Weights of a small mixture-of-experts language model, trained from scratch on English Wikipedia: 16 layers.
Below are experts of layer 6 (counted from 0) of a mixture-of-experts language model. Rows are named router (the router's row for the expert), gate (a neuron's input weights, with its number), up (a neuron's input weights, with its number) and show model dimensions 0-159. Each number is 128 + 32 x the weight over its row's rms, rounded and kept within 0 to 255. Numbers have three digits each.
After each expert's rows: "comes after" lists some tokens at least twice as common just before its tokens as in all text. This comes from a sample of Wikipedia text that the model never trained on. Tokens count by the router's weight.

# expert 4
router:070087122099113114187114098099068147121193113135119133065114136152181055094123164110151142102179104111121141130132117106094085171174121138108174076137085101118142152084135125138156090111126110089114134126129087139109132129130090100097099140165135102115140126126070163074171121106091121166202072122199184118128134146094099148074132112109073138125054129127140116139115170091198051146097133105157120148067103141113119164142194126132065115133131111149140171113129056074095147149152135
gate0:123118090215044131130092126105095103174123129114199097103159127143154109094124112146148123140159112088142160151105092082141100173094180112192100154117133050103143127119125087156116126092164098077130162114114150131037106165142142088131137107180141161131186156105071185139181128128152138181104118126187141110132111135129132133178118185124138126075083110113133116170151169178121110127082139117107098112107128121125113111143168123166194157106090146158143079129128174073084134106158049
up0:128118129079167177063123124030117116110130100109093150132084122050096166136122141141140147075123138147140126064137143141138134118166097117118150105163150187154104200095150123140097116119113135197143111148141135205146120111123147192133177119082107093150119146183180143132046090112083098127127123110098080150133116073142127072089137114105155139159140179195087151153137131190152109174105108184155138122105134118148174135098162174091131169178169075136132162114113136146115126162102175
comes after: " \"", " (", "-", ":", "/", "==="

# expert 58
router:102104114140095161144134119117100136125103175139118170085092125143091060110062146125140125157131167099048102122170145126109102166144117175229141095093080135154117193136132083150098125083154075193086100177119129138115127131140121133071082142165121115125072082085106115129146119115119176104157118119172154155143158094097143131064109094135148144177136141120165131127126126135159058178065127140106096164140072122115055129123155137125129144143142058136080153139138123128194045095120112
gate0:112130081170105151070144162137087156097150121118113143143110105122129111144080168136109170157117161153149187116111170107107100166075142128155096081205141138139105134148154170113113165116162127144146120136134186086125161097084078115125035110164141105117085038114115131156130109122132077128119120155082172149086119127135180132183122146102116108185166132123122088160135094147140176151100049207139074084113063124126124086099127148139137125088127110131081115060074113115204095106133121
up0:176117068119163086041130083133118099152143106104121159111131145111141121211076149132083128107126163137130135112109119071110114161108111127129070179167083160151081145131146097172080142117135141152147184114136087115088163116106129138153087178124119153128082121113148187136109080093116146066113088115157171100117143105132129136083184100164138102071179131140097128122147090196119157134107083133192192096143092096149090091093132201149160127053119093160106106107091139125121085147116182
comes after: " ", "201", "200", "202", " (", "–"

# expert 19
router:072137105106067113148137097107183115095110118118109164130114168129117159141019094111135070106096145099131131137125096086039067134208153141123145101097127147125156129106117123162165090081110076185142149173117143122104184116147106135074136144138122113149138097146058235114141085145131153145123104150150205184108158133083123125126160149046139141114085155114168085127159146117095128166094115133156102130144124139127110147114195153138084135115130085136136077147123151108085123089140125
gate0:126140153128091051112124151123146085116124126141126160081158167121070136114148085119114130088113107055132102178134162073082171190162192134201114153127115158159174131151108168115130102083153148144133123099077134082125145136135112180138072116114169154216110164136117133097092127120091149110112109138140186196169126105187091134141121148129151136096153108170110110083136160117109173118079194132109091109100082157087130124143099150151065139108178120103137073109144131157093124087041134
up0:117160137170152108136074178177103084184123097147048179094116156105099118129084137095088036102102112066152099104168146114130188163133174127167107153123159181166176148151150191157134124131160122143150127121122151095130152151167108146100104138089161114159133106145096184112057174145111145085127101169152190180130134109191127111165131110095115135122142125120134119123184173117113171117137178157122060106104095138104128123105088164161085097088137107093117127166103071093150088104074117
comes after: ",", " and", " it", " It", " which", " that"

# expert 91
router:071109107135119146133142102113123154132103133137135123083095116080102085100093152151164143053104127078117134165096127132138123213113071155187163159100085161114127123071121083099138161154108114133090065146105142107126152139128120146117073109139142102131074152127053165059133064106147160105176095159161168134175133073075068073069130141123142150178152135041108108152112130071147123134097136134115101119129119136055089111113149072090151120160104094144169110139136122092163158103125172
gate0:118120140167121101076093098129131140090187135168175096160135138143074058107135119136152118165101119053094184129080122106182103121135177112078064082084130112163159112114171145077110148174078138126124108164123145107131178135141135153161103120161147125075108098088102135150123122116138078100170141124117164098100119166059122118166059103145142183138160091152124129146117110118137213208082150084115127121164163114120144142166182077175100120172111098134119130153074124146084169133072109
up0:098101146151118154074084149132112128090180118156161088135123098169071080081146099141116123138112118126067191121103111109143107151114167116118098087095131163145166121098189149070101141177064145134138106185154160108142152128125102160143077116133199143092102124076154163143148143137127108122157135174099145071074131159042127100162091111126142148148158111161105115150128121113134179218115141112130131147184185090136106138172181097150098122186107118160075140185095094117120166082068133
comes after: " |", "|", " in", ";", ":", " October"

# expert 101
router:095104123116098119170091065098127138072180093102108138068120114134116079108131142115126150135140149121147078179123082128126117168122128130133143073175089115095106122090076105133170103157136124140105047146090127143163093106108087114166107132188180143091138187141041147150169138125088144163175116114137098174154105090150098092062147171074099157128078155169127125144113145141189063113106145165138104074130113116128148170137181056145077113171113104138086140082134092096110168162098118
gate0:169160125095109110114158125091110147089154151125130212165088145091095135079115189170076167189106126104117122105067139125125124126136079125113114150142169130142139140090020121149096135149144146121086096068159118116100119140132111117145117072119136114091115156150074169082187114117151156144171104144090076131133136135110148126101102156168155116102047070135122091115117087102137172175166036118064115134106102136134180107112126086118111080162121176065111149115081167103106156113152142
up0:149167185161135109109077121112096121172136110116122179127102152153103117147140190128144187117170147127126147153113159113092083081164074144073152188151113127143036158083093060215085140110135132090158159092101083100097108182087128123159122120090124108135135132133124116137185177161159116113119095096136111123073148120092182175044160084101143099132189073092116168111084090147130158131152163105149139134114117136138166130146111095103078088156124144093181108106155102178116149108122113
comes after: "-", ":", " the", " \"", " of", "|"

# expert 26
router:062071127127145144176097124090131140113177072141107117086148106141125060118119128089140180122203189137119052183095143127086150136163113155154128106161153093120135179095095129128162088162079113114106145204113079134136150133095078115169109120192112092130086145095146149085147132101095123157190137138196122125139140113097142100078149110105117175118071092109161098147118198119147069184087131095073124145130096114102107103173134114132069140155135114101113138069142068099131142132147125
gate0:163091125124079109164160091155129148144048156141102160134161124126067192096102151180104202097118083111080101164115139119134147170141177128168168140189135188124171135132153091157128164148124112157191088111141169088181174114140139117133144114135106125084128150129099170132164165128133193177114102160111118129175163130110135170131148171144115104126099107117119133019144142147102160138095150159079097121148112099160139159184141117178128115134158152104074110156036128167114142119085168
up0:090124179084136143123109160145144088081137122106150159130132163107165146148103119072091056128160092113097120089066066120133127124066117145156122085120183130125090123099117153102114147122090142139129112126127043079122117038097081122144121140152151088150118163093138141086107123092123156059137110111154113132131156202157154129162174060164139078136151156126107077141130117117136135106162103082165147178125147159106136159043137067088098102077150153141193127149172166077134097075136118
comes after: " (", " \"", "\n\n", ".\n\n", "===", "=="

# expert 55
router:084133106160114146154123127086133156159113188109110188075158128123121109152059114173173097150108120093152167101072107102097153135177129136143127119136145097147153125090124099162112105141093079169151090153103049073160169135193110128076134152138151106126121095119103171110144058110143206091151141154171184169176160140094104148093160094129080132124105169087201047191131169119125122134086148155104127105122117107140100133166184121115157147151102157186102124130097108099125102131189106
gate0:149174158066113186107106125135119159162138150092158134138151066115131177128155119175143039158123170146094138183155129120128142154152152112116148146117161059137088116141127101149144133089079128118087189129146034100115140089157134127114120158122181161097105170131091168113147108132116113193148202123093086109147170077086091084158113111139142129054124129102117103154116119099129061107105164155125116131115123094094132095118167136141067146108112236124202166132110152130096158115114144
up0:202103191111106149124091173143153134162133165090110110138170081090149119159111146122137072182135153158083143160160159129101158136105130096126143183203152136143122043086131097128083107091081151083113099133116077097122086113172152084131105138111102094113152156100143152142127117121144106147129199146131172119143168130101104158140115112206152138081181145071089131117088133115057079124058108158114136120145097073118152140226129077141142148132105162123150117102059108156119128103125141
comes after: " a", " the", " was", " is", " of", " and"

# expert 84
router:112118139127076120110095116075138162057153134099135147090110112117064088077141103102129108083122162118143087180137102077151098109113134129092124084170103047137125130077090109110200095144079115138115082162101145098118099095113089166143127175189152144161142177090105144139150093107102141181147112138070124198165121156143122070068107118125084147166111139173089129105115097107139103122125132161157125076085106104145130156176129056178115161120091064171143157101151066094126149088117121
gate0:119122113154091121105150120107128194138135166129149061102119085106178052147164115130134155113086097078140115132100123067120134199179185150132125109152113138167086132159135122154166117128116067132084121136125153124089135092123155114093134205119154036091089122102099132168139180193135190155156127079102155137142122133148102070113130154141044130144128178094199113142135129170124152142086143187167118120139117150115106079171172101130187121121136118172094160149148130100198140122121100
up0:132138172134122143162124131162102154120118120123073117126131172134097142198122150123145104123175093161130145103160110167145140142079139130104111072104107205110145139156079174162088193140114164131101216204086096080131144166175101138084111137071181146148182138141139116097164108133128128133180183107151150115107171091176156146201115147082177113156095140170141138034139123112107179144099124133146134133122158143137153111141119086094164041131112117162074145138131133095099069157143154
comes after: ",", " of", " |", ":", " the", "-"

# expert 73
router:121104118150097136153084144127124137069127131130174108152153151076053148093120111063156118123135168111125083167136077056125063131122136108131147094172087109135136173087112113112152074126136114152103114189110155123122091119115094185105115168201161080144139195066111140097167104130139155146146081144108152128132147165133131104107123103134132128105113117144135116109191107089140104123105194112153099115097106047142075174204124057149136134103132055164164159069161098102091139090099151
gate0:101129096151136129151127099101163163092122128106073133190111106114164110104145137115110117135129139132144229165112148123082099144162162099120122102119135143147102155091108126120152097162086144108125093074152128164121152121098133145150097121133142124133125129106183084135152108112075156130158052136143164114169139171060115149133122179151118118146137101113138162150229105106199161177104079172161166099112145088158050000135121092098129156109168122143176142124147130096115094168092114
up0:145133121112111122139159144123160127127128140160124149050163126147126147161104087104114137106131102120116118071188154151178122129094110138094148127097112136107129090155190170150103159035201135181172127168099099105138121099144137124068129091163119149147168124179077166116087124103156120102101152139096144133046166085164169156156096125116140142075146122120095092093056198142072115104142143082113073172110116170176187224124162164137107141148075125154121106150144138152147109117143171
comes after: " of", " |", ":", ",", "-", " in"

# expert 109
router:075172126173113150140144086103142176144091111108149113106106100107099123111076153157178155058085145111122086169095132134129142210124048172159188146090088150099149124071132077129118154159133112124105075110135148102168145109119122161137094120144131083102093125122068170042148058124126164124179075135158144100155116102091079042078121155118142145176155139074150125147122125063143116152088156124144092137109117132128080114120162084108153126166102079145163116132145120081160156128159140
gate0:183149138096082137111110105048095116173111164139115131109106088128087089109146111150148145108128106144103126154135138122122184162129091113106145162143156156178095133151109144065144121060110076087097095081144085163114097095113095216123131115103189096166120159173074132152137142122168119140154151121100145147151099115156112193125161211145142128095137168119097153123151102040147143148119137181088161063139123132122124133131191107160077157129156127125176163159083154109209080109172149
up0:136112157141107153169153181177123130126148134119115073130157140138140057133204141077132147113090110112133118087096089176194133119106082168118120132168174167168124167072188176139080166159087076183148123129159102131139155131086145118159152138119161065107106083110082126104133150146207183144110118126136150164149110208158138148139154133154178128209162125087136151144146176148135099117115088062164089150145076060148165122121118140129101068126107133123100149086167117141128146161132133
comes after: " |", "|", ";", ":", " in", " October"

# expert 16
router:118113107188086104186128127077127146152128153121134135107122139133079122115052122133169130140091144142117138126120146158097157121171100125124139057101116080099120141109070065137166115168085087113121035173119074106171138142167119113099107205107126068100142117130093135099169076116122078128149093159133128169092143105125147128064148106161087149156165138058130134154122166131151155187102179133128130129150074108143062216146149112148122159167114181130159157156129118151142136146193185
gate0:098103126185085145134075161170080111160093102134116127157151117073106166164102162134133096152177125137125119136032156137147144134121075138150128146146140111049076164124186112167161118138152177150146118155159118095128083180173175161119104145144146150115070139114157141132130079156091102102083128118047194171106134098068153101144195119141135167155152182122094109175121118112059108157137166171091090158118126098122138156097123122155113157198132144100084149149095110121164148136065105
up0:114130107169024151174095178166163099073117130143082124190172176136144099143133142133153124159158090095111136120131127143119098122150177152139169168109162086071121093070152149076142109112137160120166132093126170182126167106146182116133120124095161150117156143106171162125110107167133105111137109110165219140086166111124113137104159113147101179092186135144104085144147141134073106143112094153104111120119085166084133164098143082101094140123158169216129136178127063149115121171108203
comes after: " the", " a", " The", " an", "'s", " his"

# expert 62
router:058079127121117182153092116085130150111169104063139162120122091085139099084092124102178113112140167113104120134126119120057136155111124140160120104130147189114120227096112148161151154111088134128113097135198136139113170116121091129113082099142131083110072098086100140115143133129103118111206115181111154164152137108206117124111146126141129145144048125116231113162146162100162114177064091139109112168112125079126042109101158124117076091116143135147092158140154107114152128135169137
gate0:126117128109145145123142167128117174130159108132070127120116158111106123169081105114163179145078138132174100144144148072097157112109099133100125127114199209056128130085098134121119115126105122152091072070137139124089132043158072101123184122123140119123101160090136127094144149157089168105186201141151125116108119122142103159138056201131145080132063127087106123082087117168106106137159168185112144093127139111121085162123159105112080092095078111145124174078080116062144136107138185
up0:135128137117103190130093141120138120120132090119139196046172079136151160170072150126128141097084123082135116144173126136152108141115141081114129133089199152133090148134114090144101109102074145169099098059135117118040128066182122113107151114138111170167121131087131134118096122094136146120118123096048136090117113115135122163164158215147101129124127146064129079160094150086092111131115162150035063136089166108105107138129185142102130127149156150089178147159107109099189158143094117
comes after: " ", " (", " |", "–", " /", "born"

# expert 9
router:071148121130115185147123099120163140146161137130134199128110129107108093092087113144165142134099179129061090147128133121040109139127138212237191085115107144154108113121083103183154129111117110156038105158134098149138113126127115135065087130150107086122068100100123094111155091128137173115160127114147153152163132062143109146093141157108145154167144134136169116143099136132151095180078123116097107204112116100119101112154135115097127168141131071161080131166177129136173059109124108
gate0:178129099150138124117122126131135136128140111117112109113200087138120164161124099086187106136135157122127104065141126129116164159141168140181111112102112144166097136179121128091170176136102106209081204083102135141148144097140143146140148146100074141081163129133158128139136084092130177140136132123115140169124195142209111189070109176115040091141091136172110147194151088145152128114105105095166081095129133085161107151167119110226160121117112073139123126144141148044153131123101132
up0:133097142124134197111096134156168169191120189097170113153138172106092112115186144045127204146162094085128108097118101072122165145136148162164095144089165138158166131114123113155091126102144056147076156107110161125114172110191126111126161135202141103132167112130163106150115094139176147151136107148162111182093172117160145160150124165139078098142138154145117136155091124165154128153090049164117115082108177090156104181147147136131162067143137081118100129128159168097152200170142133
comes after: " ", "–", " (", ".", "200", "°"